{"experts_per_token": 1, "router_score": "sigmoid", "normalize_top_k": false, "balance_bias": false, "norm": "rmsnorm", "batch_tokens": 32768, "train_tokens": 332700000}
Below are experts of layer 7 (counted from 0) of a mixture-of-experts language model. Rows are named router (the router's row for the expert), gate (a neuron's input weights, with its number), up (a neuron's input weights, with its number), down (a neuron's output weights, with its number) and show model dimensions 288-335. Each number is 50 + 15 x the weight over its row's rms, rounded and kept within 0 to 99.
After each expert's rows: a language model's description of what the expert responds to. This comes from a sample of Wikipedia text that the model never trained on.

# expert 6
router:80 73 36 38 56 26 43 60 72 46 38 58 48 75 86 54 51 43 28 77 55 67 61 69 28 54 70 43 34 60 44 57 37 60 57 66 61 55 69 62 42 51 51 55 25 43 58 58
gate0:70 45 56 59 49 39 29 32 74 50 62 46 64 49 69 53 21 66 43 33 30 45 63 89 52 40 45 61 39 76 37 67 55 62 50 46 63 51 51 46 45 38 22 58 53 47 67 43
up0:39 65 45 60 77 57 41 58 45 53 51 42 56 40 49 35 40 56 62 47 60 46 59 52 57 49 54 61 42 48 87 69 37 48 56 35 58 49 66 58 60 69 50 63 34 53 83 59
down0:40 59 38 54 39 69 46 61 73 60 36 30 43 35 27 47 50 46 75 38 68 43 80 34 23 48 56 60 58 42 77 64 84 50 66 42 29 59 43 45 41 47 33 56 59 19 52 59
It responds to: Mid-word pieces, hyphens. Pieces inside words and hyphens or dashes in ISBNs, compounds and lists, such as Lá-z-aro, no-z-zles, graft-versus, ISBN digits.

# expert 4
router:54 60 63 77 40 62 25 15 51 62 46 50 57 68 56 55 56 79 86 70 75 65 43 51 49 70 67 40 64 53 34 67 34 56 76 51 43 48 48 63 54 57 54 63 59 50 44 62
gate0:40 50 48 61 20 52 44 72 42 78 62 51 75 30 47 33 41 44 69 36 50 67 44 56 39 33 51 43 43 14 40 57 39 67 25 54 52 41 34 56 59 51 32 54 13 55 55 74
up0:76 33 29 47 65 64 49 23 52 74 60 47 24 62 49 59 56 55 33 45 54 48 53 46 40 75 69 54 51 94 58 52 39 47 51 55 30 67 58 54 38 55 49 47 66 61 37 15
down0:52 55 52 50 55 60 68 58 49 53 67 36 32 59 28 46 43 56 48 47 70 21 49 64 64 50 54 44 44 49 45 59 46 24 44 45 39 64 54 61 46 54 40 56 52 71 52 23
It responds to: Proper name beginnings. Opening pieces of place and personal names after "the", "of", "in", such as En-niskillen, Be-aconsfield, Ev-elyn, St, Un, dis.

# expert 18
router:56 40 60 52 45 38 38 42 58 50 49 27 49 41 29 50 53 47 73 54 41 39 34 59 60 48 31 65 43 61 41 57 40 51 42 22 64 35 51 51 70 71 32 48 64 58 54 60
gate0:75 73 62 55 31 70 49 72 32 51 30 42 88 72 43 68 65 56 40 95 66 48 49 32 95 37 38 48 47 32 59 38 47 40 53 69 54 55 48 32 59 79 54 56 57 66 51 64
up0:39 71 91 71 31 54 52 58 50 43 44 49 54 34 46 67 67 80 44 43 55 41 69 47 93 54 43 56 73 68 53 69 50 57 62 49 55 68 38 48 63 81 19 45 38 69 36 83
down0:30 55 30 54 45 34 45 44 25 54 50 89 51 52 44 59 82 49 23 47 60 59 61 36 30 55 34 39 46 35 62 59 43 41 50 58 66 33 71 45 74 66 88 51 41 49 64 67
It responds to: Place and institution names. Final words of multiword names of cities, teams, schools and publications, like Stoke City, St. Louis, Broome County, New York Times.

# expert 5
router:47 45 56 71 28 56 47 39 44 58 80 48 28 53 58 66 42 44 64 62 33 51 51 48 37 61 39 63 34 43 80 64 54 47 59 40 32 27 34 73 40 55 48 39 40 56 58 60
gate0:56 23 56 68 24 54 52 59 70 55 78 57 41 66 39 32 32 34 46 43 33 46 25 57 43 28 52 20 57 11 53 37 50 60 46 43 70 48 56 59 45 50 78 35 33 81 34 47
up0:33 73 39 48 36 47 59 66 63 70 21 30 52 69 55 67 62 51 41 34 40 49 79 52 50 36 36 38 66 43 35 26 62 35 34 52 51 62 37 64 53 72 58 52 23 79 39 54
down0:44 18 33 15 41 74 58 76 48 39 58 32 50 60 61 63 47 75 76 72 53 77 40 65 37 40 40 65 69 31 75 44 33 64 42 26 64 11 39 42 46 38 59 47 47 26 58 43
It responds to: Non-European name pieces. Syllable pieces inside Japanese, Arabic, South Asian and other non-English names, such as Fuku-ok-a, Naw-ab, Sharm-a, Pasha.

# expert 19
router:66 54 53 64 44 47 34 36 56 21 46 34 45 43 64 53 26 49 55 42 36 38 60 61 37 51 70 67 39 46 72 70 34 44 57 35 37 41 43 43 51 62 69 45 43 56 35 54
gate0:56 66 65 37 35 32 43 63 68 40 41 54 48 57 35 61 73 75 57 15 74 38 65 35 40 55 22 47 61 55 60 51 58 62 40 54 80 42 52 62 42 32 57 66 54 25 40 47
up0:55 21 63 58 39 45 49 27 43 48 72 65 51 22 53 25 18 57 70 66 33 45 67 44 56 47 32 27 33 42 20 39 39 58 61 31 23 56 47 69 63 51 50 35 46 62 28 63
down0:61 42 29 34 40 39 57 21 50 27 65 47 66 69 38 31 48 65 50 61 46 38 59 60 61 37 52 51 52 39 52 52 80 54 44 51 25 66 36 62 49 41 39 44 51 32 70 64
It responds to: Germanic name pieces, numbers. Inner pieces of German and other European names like Wil-helm, Gottl-ie-b, Sch-ol-z, and numbers in tables and dates.

# expert 22
router:54 40 48 75 47 57 60 56 66 72 66 32 38 68 45 29 51 39 50 42 54 81 77 61 38 40 35 62 41 51 24 47 54 47 40 42 55 24 49 26 40 56 48 23 74 38 32 35
gate0:51 55 57 41 33 45 67 43 54 37 55 57 42 56 49 29 30 67 51 35 68 54 71 38 47 61 69 68 48 70 38 55 44 44 47 48 51 67 28 27 37 38 62 70 51 64 25 60
up0:67 36 28 27 42 65 37 42 55 55 56 56 55 13 48 48 48 60 52 64 53 43 51 59 58 29 50 65 89 55 41 73 87 44 68 43 29 23 36 57 44 58 56 61 38 36 62 45
down0:54 33 54 82 30 44 20 19 58 32 39 57 39 58 31 91 25 51 65 49 75 42 38 67 35 64 32 52 68 86 48 70 28 58 63 57 63 55 45 40 74 56 55 33 44 50 49 49
It responds to: Name-internal syllables. Second syllables of names after an initial capital piece, such as B-ens-field, H-ed-lund, Br-is-bane, Ch-ios.

# expert 10
router:60 31 34 42 47 45 35 55 44 43 70 53 18 71 72 50 64 43 44 81 28 50 36 46 39 74 28 32 53 40 85 94 22 35 66 18 79 24 50 50 61 34 52 50 61 45 32 39
gate0:67 74 48 46 40 22 58 38 49 49 25 54 37 60 53 25 34 18 45 32 31 42 72 21 27 44 65 69 33 29 58 50 34 43 43 19 31 38 64 78 31 51 72 37 58 52 58 47
up0:68 77 30 50 45 38 55 35 56 71 11 63 50 62 41 40 38 23 52 31 34 43 60 24 39 51 73 49 50 35 61 59 30 50 54 24 60 45 63 78 16 49 76 37 83 63 78 39
down0:57 44 28 68 41 58 70 42 72 56 61 64 63 84 57 50 37 43 26 64 45 50 47 31 37 58 51 74 59 54 10 49 45 53 52 37 54 62 68 37 72 73 49 20 45 26 48 30
It responds to: Spaces before numbers. Space and century tokens starting years, dates and figures, as in "March 1975", "the 2018", "on 9 August".